{"num_hidden_layers": 10, "hidden_size": 192, "n_experts": 64, "experts_per_token": 4, "d_expert": 64, "d_shared_expert": 128, "hidden_act": "geglu", "moe_layers": [1, 3, 5, 7, 9], "router_score": "softmax", "normalize_top_k": true, "routed_scale": 1.0, "balance_loss": 0.000598, "balance_bias": true, "init_std_router": 0.00653, "lr_router": 0.00135, "num_attention_heads": 6, "num_key_value_heads": 6, "head_dim": 32, "vocab_size": 8192, "norm": "layernorm", "norm_place": "pre", "norm_eps": 1e-06, "positions": "rope", "rope_theta": 10000.0, "rope_fraction": 1.0, "qk_norm": false, "attn_scale": 0.177, "tie_word_embeddings": true, "parallel_block": false, "init": "normal", "init_std_qkv": 0.0268, "init_std_o": 0.00599, "init_std_up": 0.0268, "init_std_down": 0.00367, "optimizer": "soap_variant", "learning_rate": 0.00382, "beta1": 0.95, "beta2": 0.99, "weight_decay": 0.22, "lr_head": 0.013, "max_grad_norm": 2.0, "warmup_steps": 200, "schedule": "wsd", "decay_fraction": 0.881, "decay_shape": "linear", "final_lr_fraction": 0.1, "batch_tokens": [131072, 262144, 524288, 1048576], "max_seq_len": 512, "doc_mask": false, "z_loss": 0.0001, "train_tokens": 1028000000, "max_steps": 2766, "dataset": "wikipedia_en"}
Below are experts of layer 3 (counted from 0) of a mixture-of-experts language model. Rows are named router (the router's row for the expert), gate (a neuron's input weights, with its number), up (a neuron's input weights, with its number), down (a neuron's output weights, with its number) and show model dimensions 0-191. Each number is 128 + 24 x the weight over its row's rms, rounded and kept within 0 to 255. Numbers have three digits each.
After each expert's rows: "comes before" lists some tokens at least twice as common just after its tokens as in all text. This comes from a sample of Wikipedia text that the model never trained on. Tokens count by the router's weight.

# expert 54
router:098083122108085152122116129133176119142122092073155171151162150135118146095170126097115142115160108142103127130092170162060157153161161136150157128101137172095142159113122152154130132129123100133135151141130122115089153098169116150160138116140135125063134166091119120139203140105084130101104161159153124121100133123106112132102129116142115138138126123106103160109119106076146098098113125147111141147088154174128136131148135149139125120127137153156156125110097109118141110130174165153124113137101114134114083113138168142125106132109139128135133092135102146120111125100121120151
gate1:116115175145150138111132126181116141136160114117141134130149137118143124131139148113136106124121147168125113132113113105123099089152136134095109152121159160166101135162139100095119108110107136117098123139133178183118117161140161159136148165127121094160109120141132148110095171124143108130175134118112089147122103106111093103099088085157140106130106097153155118107106113100140152105143190192153135141113119125145119130128144178099119138104080134146111136101072083141122099152116145132132148143132167115151132099111086112133141100161114082167125154147114151125138163156097163097
up1:167134107122158126121164110118181123109117119101100133121105083154135131182120103153112156145156120116136179146125128143133085108142114172147131136134101090121127135145125095130111116094136122137116171071091079112124146131121140134105119069148144160112124084131107135118117127122120109115127109125116126157150115114144145144122143133069108125174098101111078141106117142147138136172089129112145131133121150096155142138142191152101144144138167175092166135144114125108155110129142107101152115141127084169169131141128109175142126112110108143118149095135183109096130147130113070132
down1:114151137091116113109080106126106145133155156132084123099147139074131160109119121115100137101147116087134151152101103082102099142101119126070125123108099146135096133094169160137150155128126125138123163143108153114158103099101146103147105148120175109125135111157113065161132140145141125172153128138127136088132138139128178140135106145115133154124122132161143150101099140134165125144165111132166113096122143133158087161151103142138112115160163108133108133127105165107137140152131133125137143128099120138127128099069162190127089128134141166147152074140117126074132172105126142141
gate2:141091101117091162141104125157148129139141152142143109199118130128089100123145201128185165116138088139112122138113142109108113128189114085132123098138150089101103141128108121114120107117129118085170173102073099130131171134138155145111121122119114132127110166117133096133131151113130156219119089115127121106140155121116112132113133142139137122135126152114137121126117106113163136121165147076128110110097117157188132120102134125135140109117135169153123120168102152123130156146099134102110141120129101127173127107122124112120172146130130129146142112115146164142074127150118121085
up2:164138114117174138143182170127140134144131104130113155105117141132126137151094106120073126141107137142112138082120087118133128129098152128131152124115147119114110129086085108133138097127117159127177114108085159088127126160122159165109082124123163124149100144139145083130088119135142153135133127116150130139142148090137125106112170092089092096130159157128183124124157116138066153131134126116113122134117145100146124120138104123165118122160129128120131092160114184085096131119181128133122125088111112133162150137142130162164119121125151148127188131144117106152136092099101131191
down2:093154108199144128129145147127188073100125153118109102169110127117156093147141143145130102117113127151108088149131098137141169123095151134152122134112136120139130132157128124087160130137179100150138137156128170081129130088127147089132104122135111094119109162119113154138114096108142101117108110121103139111130104078133136123172135161089115059139137111125113126129173143132161184173123165076122084127148110126126125142089158146136123152096133109185110126141091134123144144137112101109133160130125144152121163088094148093120120146120136161158132100116127110126135152134133116121
comes before: " |", ",", " (", "\n", "\"", " and"

# expert 16
router:139152095115127137137121087137114162122145100154125164123095135172145138112155119111155119105134096126145094140141112127147147172126126093127073117137153168128153149124080140135175140142120143100115126110157139134132158102110058140146153130150121126098176171167129160120163152123103123102101123079124141095154100147123147138142113151163156101147132118157112084111065093132087101126105135155134135074110149112103138115104137104107135124113158094143132122109145128170115136146135162158109125154178170112077151124152096146113135139104132118126154129098098150109144087123115098139
gate1:103151073143126136146126138162121130148161119128143122149074137142105115194158119123158127121135142103138081155124118100134131147119136100152107099084119151119106105068127070128123114104156125114080132083118140076121113164151110098127114133136124106124144132143129128138146150151103167109122117101096170133136090114131129165121130135126124081134178148134124156126084132119075128149127128134150123104118131098141121154104102101131125111087128160153133144151138126172109086187153113150100136129127132168109148123161068116127183162136133139138151162114104123129094103127161114094
up1:124160116128108133136138149139151108098143138134129142130080144134092120104156125174158116142124161135116110179113137096116135162088122076152117108101131197123105090091127100129126139110167123095133134102150135124140124102135159099137148124138146142131163126150138128138145125159102121128097130091137121124143074108172140136106124154133124107158124146169099150120091104133076154120125169173112133118101096105139126146093123096138128152094124139162122208133109120152115045138156110131106155135108136168092120152131109124129142138087137130152155137109135082121111083137142128086
down1:072162146123147176098139092063155145119098115146131086125125147115110104107138147163155138135115156160117090118113097100124132106116077128151148133125114118163131169151110123098101095109127150167122149118127145067088178130104142124116132090126131125077133126137103092142133109099165142115135094146126113151136152126170140109143122153113143167098121152151137127148132139119146148166156138159133115073173114139139173138112149125112175148111112113151159127148132098124137114125115096078128132143127121160104093132150126118125108141090157163120124143138136162169148084135122078108
gate2:148134149098095119122126127128074167111116168164192105132145185151105150135114116151106123085147137108127119129161136123135106128107107121108149132130111152160101077112122160155164055073096115090146134110147190157132120115083107147116120133120136141088134150122139102099121145122134139067110187143123131100135096128085121156154074146167136135121099109109137105137089152128126154077114117138129129136163160161121114093134124109143144101129112147152117133129153163133123118129134107129150124113145136100123143150153085096133134124111138107137130141167125167084125111120141122135
up2:156127128133171117144116120128092142113153105108129105138152127131141152136095150148080133110152128136126099129106106105075147159157133158133163083129116144109088141098112093072186110138122160114106118126151093146104150159139128161119187111076100136154157110144138113139112122088134144117159104117158127133123135117135101130116148108098119110169154157109160121130119161160124076124158085144108141121099183146123121160068138145100142140110113138137128118132123171168132139105153124166145107086165124122111079118135151153128131112127126118159101078112110107168156122097126129150
down2:095165102126125149147180094125138120156178107104156141126133131107150113123143136141134172132164130115131148153138135138143114139119129159113093125159148118116123127118121097139084148093145085179124105106124119119125142179163100103089082101148140101153119067110115142100147145129127108153094129173142155126175140122158150109114103151119108124139080136189173131162081124143134194101135137170141146124131099131088111130132111111137136140073079123108124121139109152117130104149119121084132129100106142132105141074083112131129147162121126128092118171153128148134124132132112140122
comes before: " of", ".", ",", " in", " and", "s"

# expert 25
router:106102126112127115142104098138110137132129084141151116140106160141155094116103138151146091135095102131174120048096137141101119161146155156118124134131122171114150143143143145141130107125119123153109089130089099168117102155112063120138140114125108102109134155163133135152136159123105155079114175091147135108141148133116127132129151115126103147141157093136139120163117115143115090168125143121145147155167142092115139093135141102107146089119138126174118117119129084160141079098126196138155089113133147137138112106130151143120126151089172123140114121134082114167169094109137125173
gate0:118093108140114089119115130137105152180117124157137147129140107141137103131142174106134136108131119183180070135109159075111151115152163176123150174132124127121144148176131087167107142131145128140131098125115115122093143203117143141118126114132109153113143167132090138122094153104089134116141141165126079115120199113138125126121131080137067120073102122156151125132124109146149132111125143135122126136134115158135120115116094117156125155097128143081128140086107134115124131146125117118137148145104141120173062117135147137140109121139131090125099102163143127157159110130161116123
up0:098119140125148128132121109101118138108069131116109166104126124127139117116116143144175142090122132114129076108104135143056140139131160137141119156160164135148140072136102141142132126130103152135139160093165152152107169145100128144164150087133126109123105160147129115117113128119090163172148159101179084144117145113121166129136158158093103060089091100148147137141125106141137118116097142154137140131109131063144115093137125143154134125115183107200116134120127133081146127117143136177131117138108122116114085106108141150139125137133112148137107124149105117156132113156141159105
down0:143149149159116173130087150090102096141189111115133109078122127107156112140121134156133128165123121075133142142145146103156121075121133118130126110107104155110131130162126162123121122135111157158134110152098120116115095090136104129152119121172152146142150105111170112146122110143117116098141075143118146088131115135140144155154131163131130160136132148090128146121170119144131132146115121118122176143100160110089136131124080094134162139113151205082093094160150119135143107107098137131139115127131105097090188085130122128117178126087136140131145178104118125134114116115090125147
gate1:126146118145129087143128166142178100153111160092119123126074133152114145138143125097105081111167111119109129126153198120121117110133129093110129153107135133073123142096121140094121126142135114129112099143148114132131132157122088119124164122102115157122140123138136097086117115150128145141134114107131155105114128127174128152150122176143127115138136131172061100160124169124182116101120124120094107134124145114160095179130152124124110127138191164104128140154107091117135135080127130132114144088161137150112167149131165141112152118055123115136116178120105109134130094149128148086
up1:156140143114166118138136108150095116140152132166180106097147134140130126158135165136144121158139125166148129123090123091128121115174094157132180090151136122124119104134111089124132094132175106115103125146141105125133110137132137150108097110109112178112143125140112144122092110133171126159133124171118141128101067127158150147051142135096093109118138105153101127143158121162068151100136137146112109186130100128115115095099120142120128100135152181082074100141091135126128129182106116133151115140178135131122108134108117151096165102129125099143129172121152122122122129120126143130
down1:124149157138174096148154124140129094107113155165146129145105132123159101109132133155122136094146120132112189136126161142138129133124167100096149124175097136112169102130124176099112113136141060124154143160105123127108105157112122121140145120091111130186096113126149174077155169181128134128122114111106082170138094126151082127129136131134125174133127089156125145113159114127153133091082111136158153133156107127128135103107111090153104145101116177117135124119154071103127096114159119111138119114135096131138102102125154133124113176121136124122131160102076148109136120153113132140
comes before: " of", ",", " and", ".", " in", " to"

# expert 31
router:157134099116171148136109136117107157095150100123143136149151144161079162122143128125099160087142128121130114134163131125163162122098093081128131120086177162133160103180098131146127130115164142118127172123164101092114108135068115117131123124116163151120095090085087161102119111171117140159140130137154126144117092131122145112136124129157108101122112116146126076138087103115095140102096107118121103097070132123124157112144135131129110114143118139174137116131150152140105157153154131159133128130134136124090161140133105105143128133158089147102175174143100109160090152134092152135
gate2:106196117124145142117127158148149160101112121135096117160102123121134161119135130109092141133119125164160116138123136154135174101119121135142136127122148151085136133110132187066139180098168118132129116125099123134125118133145130124104131140111193107142131122085123147125156093149111081148140148150089111103065124102138115113143105137110134094119122099139099113163102137088157139104124110142107181119139119166160118127138144123121109167157158163139128142114177131139111171152157163089136123123147119116102075148126126116119151145132093123143094149108123074088160087133116125161
up2:123161103116135134160159129126136136126094141126104120166158122126147191109128149094106143138152149178145105165155090148123145122122089115136135098118098173117152147094094172105139162140106123136108124170111151119126127135133145138121152149127148136166118144072144128113091124181138096099147107135150084126079123148133078116111102112060168096103132122101111121122083150113114156117101125123091148116100111162137134138139117131151136138116111109095123118118159141148080149144143149160128170159132113110107104153145076133109134149132109125157110158145155114074117092168118109130
down2:130138130107123119103121086081118171129145130152133122092091112088113096109123160164097154111152161145152108117095184114094131135131113125162111125091147117132163148106153144134110120140130119100117148122129127131099134133104111129149148116094097120138131170126139127116139082132166115161108117151100127150107120129142109116118107109145137150152158157139158176136151103136140099116156186134123155107115157128144151156104157148155130119066117134079149149130118119148193110129128106132195147123124112139093105122142168065129142143074147077097136137146124155100140122114111162084
gate3:093100113101100146116111162147144103181156165108091103131151105091129144086113139136110128143135148152113110135142155117124113123071130132145085147128147156089103117102134120109140097142128129126141147131112159110080146145052153157099149185160204129075097167143124108166174172128101089142130144154107130120106119134099132108131117101162136140114106117133104134154090130116137126119122109109185101135134128132163106135159129152139118182153127153136134117102133140097131106143157128163175096089118096147094118160138131126144108113129116135130137126141126107118127119124135143166
up3:105176104157109131120158120137126169103095138142137109121090122157147121151115130143115141113088136162109160113105116182112125147189129122110213105109084110122118127107128152126135149147125118170111112127125098172140132150168128102157102110114108127185113083092189153120095147135141117087158147111154129108098131121154133139129164135101138117140157117121136137126170125106123122116184162125063155138113165103071113125091174118117127102126134105081123093125117113153123135114159145097120155106128136123118141139105136161101153148126116124124093119112145142131121110142122109137
down3:113114139055141159154115103130147112132157132140137112124153132111134146110129098115135124152146156119097102136120120094112151099114109174139121176142130091100141122115134127100136132128083098109118077143168125112122178136149138165101141111152103133076117168131125132118131128144115102078093097121135151115136149126158110110142151103176150119139072139119143157156097132161129154112100100164171066134079160104175121148107141148116116142157113107129097072162115130130138108144138129066138125117128160118138157136144171121147123154109112120158108154131131104127161129133183131141
comes before: " of", "s", "ing", "ed", " to", "er"

# expert 35
router:104106123117101165134120116136139132141144090138150138196133117126134166140101104166093118129089149164103135135099166132075142129145163143155092122096127121128136099129127168149143141115138112154092140099120101149136139152123129123115087115087108143164164138102161065162154140101149129082136122143099089130135126114116111091157165168147100128160108124115091136110129128141137137192175111119153101140144109108132117098099085121099141098131136172137134153096143081091135084088159127128111118096114149101125120101136143141122183152130137125137129147153098159120102153137136120123
gate0:146146095125136098127128119129182134123135085094124096124142141192097140107103118161090144116130127137182124129109182101122112152058159107149101094102101157154138088126151149101131193137135125139111123129169095148142140165117114144143112110132173106119132124101132104116103104108119131122119122073074126143121146083112148141202110138159097140117118161132141144130115140122139113157098128156164153129142163128132133083166139124133132111116135157143161106123107154089151115104156139173088122108119131121130123138135126136143060144100120129148122100130134145125127128107120121165
up0:114117139151106130150147158127083145112123141169095154120119115090155142141159126106150128129114162110111147148148102152139146075174110154074137144151131104110111200156111124143124055090127160110129114130131153119129092107139112125159155164136107111136118121134133140121153146134157151125134134177151116107123078093126151121116132144076154100130112119101111101130140165146115129080140116109082126087137103113115147176103093147132125149103144121115117144144145089156098147181119123122178136175144107133132154113128125067117160106158089093167131114099123133125126133135126115131
down0:104144089134108114111147082133136139118117104111114100159144162155130129083122144102107126141108114196126167143128137088102121106122172098098145128132109128154149111185136116123110133129107197115143153150123134134116129100130104174112143116094127108141143118129160166161132168114115172169121128165128110106136137101126136133131074078160159116128097144114127113141123153141115130147129114204159078103134123094139129180147126157158142116120122136126121148122127120094155145159101147092162132094121089095123069112116115117116132141104169127155088167137128143130114101116134120115
gate1:122116145155107090111136133129170110141170112107100117135121131108085120147143152102136120104127114139104122139136187146130161172153099096132122114092124109095148052104103084106152124122085126112148170145152127098126128107152138122120172138134149137130134179121121103105134078161129123127117139131130112140123149184147115126128099132182109159099135174128138152146107088079191149128157130198079120105104103132137127148098160136160121134150143137158152132137091117136139130142133146088150152142115114117144141139152087122135123116152110131109160124105136159088138107140105143094
up1:078070101124123113118107126119173093145125096146091126137162112114146135151142136158061144108104143150147086124139113139134146189132134110083126135087070139085134119121089158128142142137086163148091165101122110142123161128181123109162168128118134147142161154108159107141122107136133142109080116131123078128126150118153106099138145139135089136127127114129131177100127132136161147147148145146109144139134134092109145179118133120133157125166157123137167145098148095153138124117133095106132142092108128125116115102163086109119136148139125126112163112130138164126120121178105079113
down1:115162091107140116137121141131088126125143141146092138103140142120130132133137089107082183122128144138113080132126130136134138173110180128115130137121078106164105142090087116096169134165167136136089158153121103105129122106106095136167111135112154136136124137140125134138159076116123116131124145126099117141112169136154115129142143150102165120091133117133111138129118148092138140164124098130124120098115178125147115155136144149161135090118121131164111120110093105128080186139156187103115094106112139189133102135159142152111091146141140132144171141182105091114122153072113111128
comes before: " the", " a", " his", " an", " their", " its"

# expert 23
router:129162123102176124126104123161112148093110117128145143093122109182135149111160092086157150087082129161125127124118150153135062135098118104125115094122135155095111081139100179120161129103144149144171155146123156145147146137108127148142112076179141062139146157119137093122109138079087127132107127138122088133154128145131124149123141152152123128138090104128138158114061150143108085136156148148135156135128156125106143069123124132124122117099146128161135118137133148094109159130103164172131122140153132104144118142132126135105105108091118132143158155121169107139138125156096113136
gate1:075102152131091120091100163135097068125139148125138132125136123100148125124130116109157088135126140138120107111143069145134145096143112121148129155105135144132164148122150118113158171102149115121143171170152122121134114136151094125091093154097094116099147145157132094152118129106112105132127106127124108143102151141148167134157122146184121157117110146112117163143186125096143100122140168102137110121140132163118125166100131120145137087183106148155118103151140134086138190146062159099142126160134154094176109119116100104139149131137129089161124113111117137093128158100129137123
up1:113117097096109115142112148128112098105094119126104124140090119110153114151158104099099116144129143112127123149152096167116106146157127115114117163156115199147145135129116166172137172112077131148159147177156090119138071180121110134112091124148107112109133136165148077130132144115103121131125125155135122126143151141138156157147141151167152088153114106157103132123139156120113099156128153092154171124157181130109149067102143070124140127159144142142152099123155161102153106106122124169092123089120123109134119124109128160118110148088125097106127133112132106103113159110122134100
down1:097138134149144178149137102130144136141137118122119126150110088099124082122171142131114107125164089118123113105132138149089110101121140152113146099149142137116157135133182145077156098121092097104147092110100138137160123138147140129179160141107154095108151155114115150112125103141111110161116155105094125170073134154138091104128169111141162155099143142136125094109146094116130154130126106137165157096132134141125120121145128094110166106129129147146130172094144084121138103110088143160079185170124101116121144124123086126170161142122134129152157107165085099108122143158156121106
gate2:131094097126140143157108132148133124100117143114148124081131150144114143150140105135121125120096124167113162093095156146108109108128121080117139137114121127114106126102153177114198109082104118154132157157111140107160096124112161101139151119154120091096123178117135096088162177113106142130085149146155116113135111125147060141165145137156132124112152137143120182105123126144084082075131134121156139176128127153120139095162131124165130117184133143129138078175138131116117146116095160125134115172142136075117140131144116132137152099119124104106117127112147144129161152134103117107
up2:117145197137127119098125132094136147140138106104090136178107126108109150138124149131144133124164131082110116172158112108114139123126119196118113140128170114138156128168122094171083116167145132100109086099130153106108111112146129151126123134104113174122132114117111161116130095150140114150149127146132172165107120142193174104110100137082145145145109132124139071124131094122169178157112132148095128115121113123141133211111121121144137122126110097094110178114155104129136133135132107149097134092098159166105140110101157113114116159143139133145109138129110139113115133122151138116
down2:101106127119109142100132048116106074129125126180133120139169086140156140146115110129111141124148120123132157109132094132129122124128171110153151115148128123130152126162108134135157137152149112109153121142156101164125121133114103144148106111163100107127121110148149127129118091129082130110096098104136119139133125153122127128116132155149160121084128134139136123134137096124147090118116078154166062150119145118117106062127123128149185092128162159126161112151164126107101128141134141095105114138103115132145163135114145101078148172112193101130156191130108195130128147130134138117
comes before: ":", "s", " of", "ed", " and", "ing"

# expert 8
router:125139102102180153130151102125081115154125129140152115111150112167136077125127139126127101135137165128128151147113127143137159127146115120140118100120168096167103125141144077162118124130129125125126113143154122122149119115109089132133131101129138142127121106141111152113133157172094172163129112102085131092145177105142079110126117096103130154146167089075136125095075173130180146125113107127128096177114081156104156101154139139145151110114097098175116153098103137122110101129084144143154114146147115138161107137146173077112138135108136136099122142141143093139113172169124107136
gate0:106116101165107131133154153130117146113135141130092122169128078114122146137129139117107139139148132140085159173142126095132096132144156153127123149128128148090134124139124161141135143141127127149116114138150105128121118217123149107081083121125092114136101133167093144124150104125133179136136128105128126117129173132101131120068072123128113125138137124128129087129100163148112116135123130109116128098144113150133128109071133119075133132077134080178128165100116098174193131124117132157167135144165120153134093126131092123091190120147154138135126145135107129113133140154131162177
up0:114113100127121110121106127142122113185134063049102096088144136168106105145140120137100135107138135090163136122137150135114124151126126138135135144098150128181137155101122100146103103088127138099141127139085140129144098164117182154124143165139124166081137133167130127114147159125112102114075144136135185116145126132131130139161087091114128114133097127150126123106138145154174150131130131126169116107088143117130125134164127131157112125153118107083151163131115119081137138172149117097090154128117096122114114157114145124168089143129133136131165065151134104126152138107148151105
down0:101152138137127142163124130135128127101119123135158164125136119147137090158108160118149144170123092100130108127080129164150139145121133087100120145162129104105138089119131072109122144088199115146095083112098133107147138175106160128114137125127125113136146148136093160178116167136143113077151156046115136116149118136118117196121095160111137145168125124134140131121108153119130124137124120107142136151113137152162072109140123149090102106147146152135132146072121133077148102145158141134103112158126129143134108137056127138131132131131146123099132157155126096111100121132143138144
gate1:144131106146144124107139099144092137131134167162114118129104143194168159135105131126135101101131122091131105118102100123175124125127157125115137133106114119156120143135107099130120129122127106122131117143135075106113080046120136118149180143130082158123136099118080120101139142145177110119135117100124158093152112144143096134097097136144150140137118130137152142120140145145127174079132143178143128126057170139121136125082119128175120150115131127143122094132100090195118129127137118115140128113186153157164135126149105108112122191124121160116115132126133136087106121123134159112
up1:166114107157138112131135134133136151139124139146146113172101081154104152111140150090118131100172128132116113108164114088169096092130147130110152144077108145173134139190123083115115133127142094139197126136119139080133154147149101122108137116147139109129109118144099084101075168138104106121112121143163179110130143096109149111128105133149130115126126138180153131142141115107140122144141184151141141119129153077088129141092132111111119146120112120162056113112104107171160153109132103162121140121112159131096142127125125125118113131081086145127150148126127141133125137164170149134
down1:140134137144078122119131114134121086140123117207171112122120126125116136093116124180115123118130146117185124144142124142129109094149121134158156172124129109096134081103113143138137110166142123102162150152093160117135099116092158115103144118108150136130171116136112155185106117123081122113115126095115107064107123171124139138144154184129133160140108145128109178144155132121091137168148102081117134123143103099088133148088143147152103126145179129122134117131153125101148129107110134133117143122164150160063135129109095112130109128153134122138113165134127123164118133067108127140
comes before: " to", " a", " the", " in", " by", "ing"

# expert 4
router:136105097120095166117127131128147135105125124141111127180164166140142097123171132103098155177124150160120120117144117116140136123112152126104116129175138160116162132142139140148112144156122144145130099118127141135138135127157154117141098147094094149142160161073136117139123118121124103151111127165124132184131156133111147118143152102095124077138122120156068100105164137134103169137105107116090136148175114106100111127092122089121125114164162161118139171147123102122112105122101127120138178119132138136112100105141171123120213119131106101130099103151107089135083152123125154067
gate0:133116128127151117102138153148156132145137147146136109107110077137096142150124116117127114102110110161151130098093113102117088074165123133120131138105183114123135122143147129132154138123166133105181176141138171090142128139155111088116132126113165112130115157146110098112104114095085175118114114139112079116144101115128110148129131114138118124113126115115173143145114135223114114147166130131147094103109175095173128085160143161106117132113083143145090141154121146121096135145148154111088129141108119130176156137127094127160113101122097116128112091092174143128159144113134143142
up0:111134122150132095176108123142121124070111123112122139103162176075107148131131137169139123147133108099107148103160111143103133131116162093150155116132122126107112140132089104086155101152105090109108132157144092143165184093101106181122145131153126131088130118150121166120119106125136102128156159118127125095109130174153110152086123179134095140127166164142088114152101152040104108097154124158118128125109106178109130139102156129139113103126180144151131115142135121151128150147144148110145093118129094104139129148095117122146109117123148172122148132119124113145102135153143152136
down0:100124135161167115134086141120092124115099140114106144154113140085106139075155112097129109160116119148105148165099146122123127170114117095131087140096142141079161077141150130128141169137165138155114162129138139160155074139124125145116108178133135114123116100116087160156133119133115118106095141159125165124118111154152111117086138114108179116155149176161115142092120129137164139147064160145131099080108141137140117165101163111148112128142124082118105128113133101146156130092153099126101112142129144122147123115136130107076144098136105127160130137190129135160137107113142152133
gate1:149148164169146130112152148129138113112138171126130115108127110130121087146107170165148128110135121148125172094110138123138105083133148126144138151157142100112119118104164123122147091112180084103149130132110114093149132077101126143126142110160144109123130130140079137099130088090143121094139117115106145133101106146145084164114076148168131106103163165086085149147116071145095117128139099124108145086120105131178128110165140151154102156154139166120138124161159138141099149086133131111136137165170095133173133138081100137141125120122110144142115149073142115106144109144116141140
up1:132138110127100104118140140161112102105131093118176132127106117112085148126132139153172108108093128112101120131095133102110103140138138130145130115120152166101096078156109103092171138128109144113163151167133141123152145147138091157112139157102147120131098118148125108112122129110089142116159183108130104090126146157172181132092121141108084110120133135129151118151108144130132128134150169165155097163121150080142090092106137151124109145108139119153063124121108164160115156180163162110146120135118129085135144154120118103174111088118134170117127075130117149118110112087137129150
down1:118125182120155109153098086161149118100140178136098111136142100131144100103106129137077105095114129137120159070161124165144086093182104085150088149130098091118132126100131138165127143150142144083108130102097160129158114144158139099074139151144106162139121169150147106119115141136079126140145140143120112154142131154132117121135123086148124146125131146149116131123150088140138130137123093161100114095125141160130143164103115144125157147159106122141106130147143100132136125118079121095147137130161120130117138129134130161078124130145152121156175173093130178084098138150096143136
comes before: " the", " a", " his", " their", " its", " this"

# expert 60
router:109140139110125133071101074112117122114117103074143126086172124163118131102163082132124154150103157102145116148130151160088145125122113108181110118150160134136090110096111153151174121183108149100131138182155096144183124089148142141167138100150105119104164136129138119139112151117086162112091129099148084120113097158177146109088152143095143124124133140107119127127123087141146133128139141141109138160119122133109144111111119094171130123106143104154129120135113092115142181098123173149146105125102121139100125152147177131127130142115162107124129144150121134094142115102125123154
gate1:119117126156128103133117112120117114162130154153167136126126132106142119164119088198155118082115137118170099124146100106070171108126124150132143096153113068136137137094170124137132124129097137108132078140125083125105121147114119109128107132113101128122133117129126093171184108128117197178122104082124118112149141094146084135171135075122115148144138141118182113125160130164143147133152126136120127086158077155123117110155115125126122156127131108121131131171139149166128129074097146109139123114130108119111124087134155169140170128132116164114145140109110142107129157124156117138
up1:111131143147114165137098186125102129109160121146112159135105102132126116154113178212076127135121099063132119134125132136133164128134128086163143167037145118164152111080131152096145122102146135077112143074142125149089098108141164146144118114141179119112113134127126107127149108093079167163093144173115113142122106108138115132159148086162133140135136116126148123129125097126102115108126087152133105136097135107128128140145141110143102120119117115132157141119147116142134156147088125121141127098132150164112132103147135118136121145124100168122132145129136120134084123094142145121
down1:160135181112125133226120119144110120123118125154142140138138101124135110087104130124123142082111107112139126119143089147151161119162104126204104122152105101112117118130131153085174143161110121111114125154120140156113106127152153130139118121154163120102135150132106125116143119172118117115086162144176176134121125130149106140129152112106130106093090117095103117097150117083141163129142110128130099168123145120109090154157140163119153120077142118111158100175113100141111110153151094130147157122100149157142167095128122114115115120141113098137107121123135128108077119099134127186
gate2:145142124131134054100142119160206114124163098151131103146107111099155148142105129125127135166105077131154141128121128125121147096155114118144168155078111149129153133130133143123106108140172123110153116106129105158133133164120108079117102135120099118128184120115143157111100185123102144102110149107147118121129082159163145132162127102147128097140122098135158125158140150093147129121125135147112124121173090166140122126149151101114150103141094130113121145163125122108094116099139127107112163180150089134108137168117115157125103110122157097142044131119118103122134157104119147137
up2:159140141101161065091117113126172095096126114140137116178093098125143171127118135111118163141147102107153133145122119125155112115151100098123162141077128135122150072141128183148123113112153141112139118119118114141114128130112136129131114105122140125119157155106152147087111152104105139076126131105144140175153114150172190139171156112158122134159125111137135135140083134155137108132112102135131132095100114125143138114163153113154148109119106111151110141123160145150126134094114113092043131158115115153112138184131128140104100120113179128125047144131132127110128125113110139109
down2:104089155148184111084119137155126135141114158165102149142131158139143099129135114116117129147174110135146097128118113132136142124158108111094102135159138132137131151122113147124141124093135101144142129157146088141114166158138127124106128132078152119149153170089125165159125078144122110089173092141127135124122136112134121118125110162130158148112148132111150137146125151098110099141123146126167127104128153066124157141140113141135165109103086164123169055098149106125104151134160129112107096081133128074136122119119142134149186082130183098086115135120117131153117146101134075149
comes before: ",", "s", ".", " (", " in", " and"